config.yaml
num_hidden_layers: 8
n_experts: 64
normalize_top_k: true
n_groups: 8
groups_per_token: 2
vocab_size: 6640
norm_eps: 1e-06
beta1: 0.93
Below are experts of layer 5 (counted from 0) of a mixture-of-experts language model. Rows are named router (the router's row for the expert), gate (a neuron's input weights, with its number), up (a neuron's input weights, with its number) and show model dimensions 0-127. Each number is 128 + 24 x the weight over its row's rms, rounded and kept within 0 to 255. Numbers have three digits each.
After each expert's rows: a language model's description of what the expert responds to. This comes from a sample of Wikipedia text that the model never trained on.

# expert 44
router:144154112085118153159107129088128139130096112124150132169131135169155156099121132153111126121115112167123102081163104136126100129134100149105118139120147097123139153102077147114153095153134129138074113097110128139126118135109106169113129179093131153142166171124133131089116139125122098112122115156150095134135117154115169126167091104133087170121096128121159116167118104121067117139094
gate0:121186142104121161147114087113189140143132137170138189170122123132163140130096146147113121138091131121117138112124143133119119153134118154124139132103108116134112149090058133107142118142123147087117130096118145097145106073128126123147113123126167129139155144133162125103119123128132159106159138101105130126049150130141139095138100152128141142123119127112161169131095140157108110126062
up0:113130123090098146111144100145143141124119103117130174117159104133136145126140133135108151167121086137140158126132128132187093112135139128185125099135127137120152150071120127131113135111105106110095134157159142128140138124127129128137137102133094144157104071132130149115079111081157145142138096122130130120088214146077115111103111124153118125146122166094151152158126154122085097100107
What it handles: Noun endings and plural nouns completing a word, such as -ation, -ments, -ies, services, activities, buildings.

# expert 33
router:136140094118116158161136158128166085132122072111153113159149137133152121116149134160123112112131088151108100085127151088131123125144110129055113160123167098175108144149127146125143115116132142124115173132108111114116091117119122150092141109133128133148148160126092148126121176126120090140134137148153097140133146179078165111141075109149102100135087141107106077138141108129132132122110
gate13:118092109157109158113147129081139071137113095131139105149114172122120140130112134137098162110106065106087125110147162109116117146117133102142130115126108139125156162101136094172142089095147140139104163120159131106143123116123124125130117131150151133116113147100128140146140146176097151081113139136139104110097174141098168074086113131130091105138099133141101111093116079125162111109104
up13:125130087155091182157139108072118126092116186125137091086137124109149130137151131136110127091126132124128132083145134121118142116130162130129125151163158106121120141119111109141109148105146163131128109146100171121142132098135168085136149159169148137115113164119135109137108149152127140161113112111123092156138115131123149086135090092112070108099104140119121145067117109131092095082106
What it handles: Media words in articles and tables on albums, films and awards: album, song, single, soundtrack, Best, US Billboard chart names.

# expert 4
router:133161092121130148108134147118165138128076083092150146167164122122104135116159085120126104136115133124128108100143101140128079165078141182121125138115150092161083146113132123109125127100119169120105147125122125135140098109109136123096130124090137143127164139155131153101101153099121159091071159159149093135119150174117130097175123137121126142104097117110101117180138103131118125148124
gate0:106185096143090155137106157121124117128101109118127101143172103127120177136135133131165148186105105168131102134122135148146116166113119148147119134106149099114098136119123086162121132123090162093124128122085139188120105107154152142112121148080130145098149136132119099093132139145107143114090116089153135166133101179120127097125121135144110104145128125076113124141164145111095122100165
up0:128154117135100141151081153102118145132132129104106156157177129132168144099122156126167128131116130137165116105123126134127088129157128134137101099124136113126072080140142141122134119132162158126102125154085118119107134130122110147150153090152135117096176159156152120139085103090157184129139126165112124125121156119152159099112106140198109123172164116125183094114106147153136134111125
What it handles: Word pieces inside South Asian, Arabic and other non-European personal and place names, such as Harih-ar-an, Kam-al-ika, Mad-hu.

# expert 7
router:108135094135165117136142168103173133138101082134152121181159136158141136116136113142111122094112097144131144086132153119136110145113108124042111088123159090135122126103130163070146141140164187124097143118123117147101109124083130134114129119100138116122153168138133142148117126108160141118101143143154100147132166151104143118123095113156122130103122139136139110160141123122114112162063
gate0:135106157126112147169139135141115137155123156127118141125124147134120137077143128128114131162084116134082141114136109115123114114139149096100142099156133124112151122127164170119167131119144097109104073107127134114081102125125121164149134151161098131169113178110124102121133155118132159095104154149106093117102181169104091143122109118144049133137100129135144168160120188123131148140125
up0:096138130134108156129101110103127131110131140109143109141116106175078109124105177133108065136161141103145107146112143138143135087079117134163150125108122088164119140131142090126126147117112123125146123128161125092126134080116122108099118127112131126051124096097142112129100128102085143131141111127089101128094155134169145135124072168100165152135153137172137131139106119093153096125122
What it handles: Opening quote marks before titles or nicknames (' " | ") plus noun endings and common nouns like park, house, film, head.

# expert 27
router:099139113111131087137153129105159107134119122160124168174117089144128118113142134138127122098114143174088120080148133143126113168120095139072113161144133070145107127124105121101137131134125131166081115133077119111129088134129127097081117131124126123151164158150130163114129136105156078137088136147139109135146153166121162117140120168160105146140120122102078089122157126150091117135102
gate0:120133140120142134135103139093111139109119122116083157166127090108141131119109129107122134128106134166141061093125133163142105121142131129145150114179115096177106136109129151109109112159131140175107102142055108143091114102114150100118143147150111114097112132139132136154144127134173137103127156150129071111147104114171184127156104123084113140143105093170134133093117122164113136153126
up0:086141138121144117140140185086180183109108146111089113134114114120140160146125144110136126140137127162147112118154141140138107149131141120127096140113105187151128096132095143138131152143128115147095130107105112141164124137112120114101107139153092097116101155141231095147102116126153129121099140113118108100107150135115148101123128097098127116109132071161153101158106143137161155119120
What it handles: Common nouns after "the" naming places, directions, organizations or things: city, site, town, north, troops, government, gun.

# expert 15
router:100150102085103089157123137117126141107120104142159127142129122109117095066161119137123082117093122134082131116158159112137125147119071156114109144107126154155113168121107129132103121159105151095121135145127133096128123099113122164099143129099122122126139162135074173127105144107147114078119142113145086130143145154110168088146101143111103114123091134125109130177178102134101083125125
gate0:125152110080138091116124107148154125133134102072078161114111128124130121090125122165110131117087145160100079134122120105094103135103106131082146129109122144119135161143073108130135112189098141143106147143078132133142143135134097145134145140080140074098160197141144179132107140134133085128145157107109125140105151139117136104111122119118114112098143118133131134101146102139139144122163
up0:157141162152142143126156134091115120145142149156170105156117141144129128172103121129138136124165154120145119107128153129191131140125154170145140141154124143161109109118155155120140147072166121136123132132162121124125096137105154132121110097180121205141090077124124095118133122125093143109120099153128137125145139143114121158110109104130141134166096170090147112170088124120140075118095
What it handles: Verb endings and participles after was/is/to, like contained, used, included, approved, made, called, known, carried.

# expert 50
router:116194120133129111119148182121133105114124141133142144173155111120166124104153088150131162146118108136126084070168166109125149143079144133119091161117117127171119139108098177087154124096149146131133177142133115137124098153106122111114126103129136134119125155105124172102062130120142103091103149149168098148126127144106128141149090135114091167111104125125125135136120135151108122117124
gate0:174140096157107185124131163106118117138145116120105122127177096138155123144122133167151148093163090133144112148160122101145174120082136126147137091145135100168151118141142179110202145126103132103175117112120116141111105135126158131143107114110098112127111099087122107116138142117161157142141134107126131137147126076099171152130129120119124130167122155091119087152156108143143130157127
up0:108159107163124139129094182161091073116119141106157148159149116127090154081123114129128122108127128141114127156202126146155119147076172155163071067090150132125151137112145177162136114122109134124149133133097117136134143138112127116138121145119135081116116103113165117101090117140169159124127113141146095138111160127106132099144119152141147154124137095130112116149115099127130132100127
What it handles: Single capital letters beginning a name, often first names after by or a dash, such as J in Jennifer, G, K, M.

# expert 49
router:102138099064148150155127151141158097097113120133161114135118146123145139113144080154123101140132122147138093116150128134128090118093095152101116117087129079155111145117109113118139083120123136137125168155136117126123101170124122116132120128091158121151172123129086158067128140140130107138097154152136075138148096163094108115146131139115122151106141148104073091149162143156112082107116
gate0:135164126076124151118156129169163136119149140108062139105171101125140140126131167134142117133127105127094166156100146124163115147114102091125085147117083117132119176146080112140160088126139127139147138138149139120094108123108145145135166091173141131118091132130130152098161114141160103116158152162141111167148161141111103080136110151102122141122136181099134137106147126141102114119103
up0:080145187130150124100143104126147116125168133159095077135094141110128116137130117160143123144136140134085097131093134124135099154116111087133106080109120129128119149135132140138150141138127114130123140188109146143114095092114117126100149082110142154118102141101148095059119123107142134124163167153107131122147105161130142099122141156058122147132143164105123129116117106180146098100100
What it handles: Short letter pieces inside non-English surnames and place names, such as Vers|a|illes, van L|o|en, Ör|n|sköldsvik, Sa, Ba, La.

# expert 54
router:113153117097134103136164136125115098132135096119149139153169106130119128118164105113112141111091109133112112100154123121098123143122139109075093129126150085167112169145095153105152096111107121106114119148113111130106096113111154116064139113117127156154145146125099174077098155125167142122110150158140065164166101141139131091146101143104088117151118157123130087149156107117115128164125
gate0:133182145134093146131109118084142136148144082125113083132134157117144141098135130129104141124137075146152119147134129112097108156131158137142107110142124151123137125120075125109098126101119103158135105129129154110142125104110165100094154145144115155129142108139107158078127166144121119132096115177139077165142075135123077117130140115150081111138106167141142113129130123050101159132141
up0:129158127100148124115089085118119101123130098108107131096172136126158108096104149147103129154156128111124105146171092112089145128114086130128096156161093126094090130178126097112120132147130118131134108124079148136161130133095172102132122097119162135144115102138181157117137118113168153152116128129168104157139068130162139105142120144155099160159098158138161110149126135134148120165129
What it handles: Raw UTF-8 byte fragments of Japanese, Chinese, Greek, Cyrillic, Hebrew and accented letters, e.g. 資格, Οἰκουμενικο, Hü|seynov.

# expert 34
router:132159114122129136140159153117132110129110102143124126126125109149133119107154103152086123124104148150105135113151131129126105107101109134077137125100145109166116119133100129122165119157118124117151158177101126148130103113117078123107163103105174155136181174153154126102106171127142113102101134156141075133148140122089158127184125113161086152104091158135094092152144102149090126109083
gate0:122165128144140153144127083128136126084116130128120083115104102109123156093086118112134120131127127115089110116122127129139181123167129117074105170105111107162143113138102132122131148142169159084144157115096136100108121082088140086156124171170129142107145154137133159106171183129112130107123117116131087128138111124136107136127138179149131083136160138170115085134135130107148115140094
up0:065180127102151122115167136150115074105093114112161116106106126122148162135142121097124163140122152106130120140132119143159169162096075125122113136117114156127123092119109114148088113101110096086138114101137103124151140128063146104099089143137146122125124140148119112107149139145168120109149116123110133135097181116138164105097108135122133146103173109095122131121148181095119152110109
What it handles: Closing parentheses, quotation marks and brackets ending dates, titles or asides, such as "(2018–23)", "Service"", "children)".

# expert 28
router:111161123131125158129136156125159108129074083115139115162126108143139147128115103150102125104100110162104122111151123088144130123092116129118106133107111096141120148139078143100180118097107127139106129106104103130083108164077104123098112108124146125142164144156110144079112154144141118139119161149128084131130133177091134071146156137135111154103130149096084108143172128135115109156082
gate0:147144114140147124152143116166126148112081105091135130175136123117125127119115099132132136101156130140096120129123140139130193116128173132117109155123128108111117124167098130120166145128110103097150141070115105153086150160145121110118176141155139090149124127180106152075088140141103090138118160143133133134119099121158128142131139106133107119091180171139068124129130110143122171168117
up0:152135082155141169113154090148136109117101119090137123148120119130130090101102133117137137112160132132106107098183150110112205116138176126114108115108129138110137126176083145103189159121121102118130102092139120141094108174149152122108134123136169145155133138166128148078112147123135145144112163142150122105128123136154121122106104148144119119117149127131057133155146102134099155146113
What it handles: Nouns or word starts after his, her, 's or the, mostly kin and role words like son, brother, honor, curator.

# expert 39
router:152168098148118135155159127095134108125150106121152124173093139156132151131152089113110111101094096158067110111143130106149142134138101147091134125131137126190130135118138126101156134148131132126103138121121134136097140146120113137098147104112114104137135158168124134146072178098146147102101162152155111164141166133123139081149129138087119109102100151105122100138183138146064124110118
gate0:120161114192103134115185173084109142077106123109119145151124092141122125111149109111083072146120121109141144122171154093150137159154122144134146132112130131121099171147142116056100137112107110142137123143125143167118153120107132135139143118124119137163107132138147124126139110124093121130083145124102138126112100124113146096167101171152186124154123174145116134163159132135142146129156
up0:128070114105081129129173103168115094100130131149108123127140145138118121152111111123120139144143160141109145085111142104171104118128173113116095141130134140136144140132164143135162157131122123109170105155134136086143082129110175082097141176112154162089170138104103124125132116143126132125191122135130128124150170160150077145146144109145146152092108157115143160137114147148147138163126
What it handles: Bare verb stems awaiting -ed/-ing after relative pronouns or auxiliaries: reveal-ed, mention-ed, return-ing, replace, represent, support.

# expert 22
router:128128109118133133123166157151161143117094056123180103153108109135140144123129119162121105137124085189110099082144159113114146112104116129069092109126169085158112115105111120113141111127112125111093126120109135103115085119124086105099137139127146103120134134166131136107088150134126117116109162158112090153139128149122140125111112102136131138130094145087058124151141114140095133152102
gate0:125150098132109125138105154123133157139134132116163138171132137125102156126149078185155145112099089124136130173180143173165160154162120128139116127137138145110107139113114107129121150153102157111107083121129155137130143122123115156115106138138119086145079102110131160124129117138152135133149154132114133132159164078129079151102111097151065137148169139111149157139086124135096116170095
up0:153165081158121118123169132162134140093096107165130081151105139135132140129132172113178147146096084126173076160137131096142137117148136136104155180137108144132129099129136144086118140101175142140082137089137137131139093123104138104089134124158175124122118158147168135115129119125086135108110168163143147116131119152161136137120138104096128101126129125104112097139100098126126103116160
What it handles: Sports words like League, Cup, season, final, championship, tournament, plus score digits and dashes in match results and tables.

# expert 23
router:104166124128136123127147166145158103107122089118168165120154111144124140126171085140128101100125130142132107114113139109147113114096100114107102156104152108155132134144136162106185117107141150118098137116148118105137088140092084118099128164106113124119148139127103146096084163143110135127110166124108099152109146161112123136154130126127091125095120137085105064130168132160050115126136
gate0:141143070131097132154179125185128139159108116101165177152142087128152102113133131155149110114119119118141136125097170116159124109151150143100141131083155109123155125124142106097112136113177125126142176153145098118121187149117106152093081144074122182110151115121087124125130141132162154128105116120127121122151114133130144146134166175131138124117130149107102139108106124128112083146131
up0:145117116103137148151141042136104139168100119141135124125075126139167116080117115141159098114120151101148150113114112110144091127120153104123159154082138099108119169125124130103099156125146138117134140133140108125094180105106103115080129157131111144110107086149100105087115152146145135123152174172154117103118099103138147132120128140094124134102133126105101138104149103122095086165120
What it handles: Inner fragments like v, ov, am, kov after an initial D, N or V, often in Slavic or foreign names: Damascus, Domestic, Events.

# expert 56
router:121136133103145118133153125124118104105118106105124155160130113126118162093160096154136102138114123156125092107094136130139084127131108122127123109126123111169087125093067154125144097167132163130134162108117099111082111144084084144139120169091144151134110150167121114111118140140118113096101126174126041138169093132094142145171120111097147141122123134130131082136130110107109124158138
gate0:132142138118112134115164116129098106081120105117161111105091114065109125103157130138126160161103155126114116148110128149142137163129116134174140121103113109124100136077088135159118154163135106131168117114114133104143107185116089085077129087144147073128098103129123112139125113106146125101138133157152142142108207124128152151127110110111135150116126141161141135129148158129084151146119
up0:099170147134132151119137130129127142132140139137115129117079152087125101162134109114092177126080146141163095124117126146125144154129126122133098130110174119147084131123095077120111132113117130157124114142121113140096127148188124129068150115090116088151126097183147125136102163110133093159136135160137165122098121124110161097151128104133104164131138077080118116164145134086133139148138
What it handles: Single letters S, N, R, s, n beginning a word, often at paragraph or heading starts, such as Siege, Suburbs, nation.